{"d_expert": 224, "d_shared_expert": 0, "router_score": "softmax", "balance_loss": 0.00937, "init_std_router": 0.00655, "norm": "layernorm", "optimizer": "soap_variant"}
Below are experts of layer 5 (counted from 0) of a mixture-of-experts language model. Rows are named router (the router's row for the expert) and show model dimensions 64-127. Each number is 128 + 24 x the weight over its row's rms, rounded and kept within 0 to 255. Numbers have three digits each.
After each expert's rows: "comes before" lists some tokens at least twice as common just after its tokens as in all text. This comes from a sample of Wikipedia text that the model never trained on. Tokens count by the router's weight.

# expert 6
router:142129120116121128126095141131133100122159099154100127161155113129135119141187144124092108162134098098139126133100149145141106112139095124163087161115106181109123132115122137129136116112143146
comes before: "0", "9", " −", "t", "_{", "on"

# expert 15
router:160117131156173127113209138116157144127140137126108096118146087128104132116127125150145163110091121135144123100115100128132116094096126127107105120122172116117119193129124144124122133119120126
comes before: "\n", "s", " The", " He", " In", " It"

# expert 1
router:142134093113117084147143119112146100175118131181157140109136147101095108144162156142152147119135152104088139152147121152155141149137152115127122107115110128102125121091117093140189145140094135
comes before: " |", "|", ":", ")", "==", "|---|---|---|"

# expert 3
router:121097074153142125106097154109130130147124097194170113174137131110168132134121120134091120147124122140137143166145137097148145111109121114141138107137130138171146091110100148119110133147119114
comes before: "-", ",", "|", ":", "=", " /"

# expert 14
router:139117149116130091132142117134111147122157124099126098086080137122090168122111123150107137121129121169162113086159141061117145206136141123120114135129104091120109159120134107164156103105162128
comes before: " ", " the", " October", " September", " January", " March"

# expert 12
router:134102093094145138156133140064151114127178133137151131121153133119121119131137129146128146171127115099134119133077142191119082133162139097086121138138132123169116132129117162141126130145138129
comes before: " |", " and", "%", ";", "i", "ar"

# expert 13
router:129147144138078133124098109136122107118155129090137135124048132157136127129147128145117157094143137117143142117137108132119123130126128109148139115152120123050151141102123125103129103109112115
comes before: " the", " a", " his", " an", " their", " its"

# expert 0
router:129112107122120132143124131101121147104125108145132082107181111103087118102132132115105081150114119191154111153122128165081139108134149132120110133115116139096147133141148142156107108156140132
comes before: "0", "3", "4", "5", "1", "6"

# expert 10
router:136103117097143140158130149096116116162154115101097129109170123113158122147129127116115132112095105140175139133159147130137139162146097128113142108115140141144142129152102091140104105157143098
comes before: " |", "0", ",", " (", ";", "–"

# expert 11
router:098158152105133122130136098165109131138103129136076129103141113121129151100110127136140120125124134107102111130105114087145116122147120140144103139130145133157154076143164124088141135146148124
comes before: " of", " to", " in", " with", " for", " on"

# expert 8
router:117118163118177135139129164118085120097127131105121171148165135143146161119083122098092115170131098131121081125125122126160115113131121162124126109150132135133164079174132131161124152146151129
comes before: "1", "2", ",", ".", " of", " century"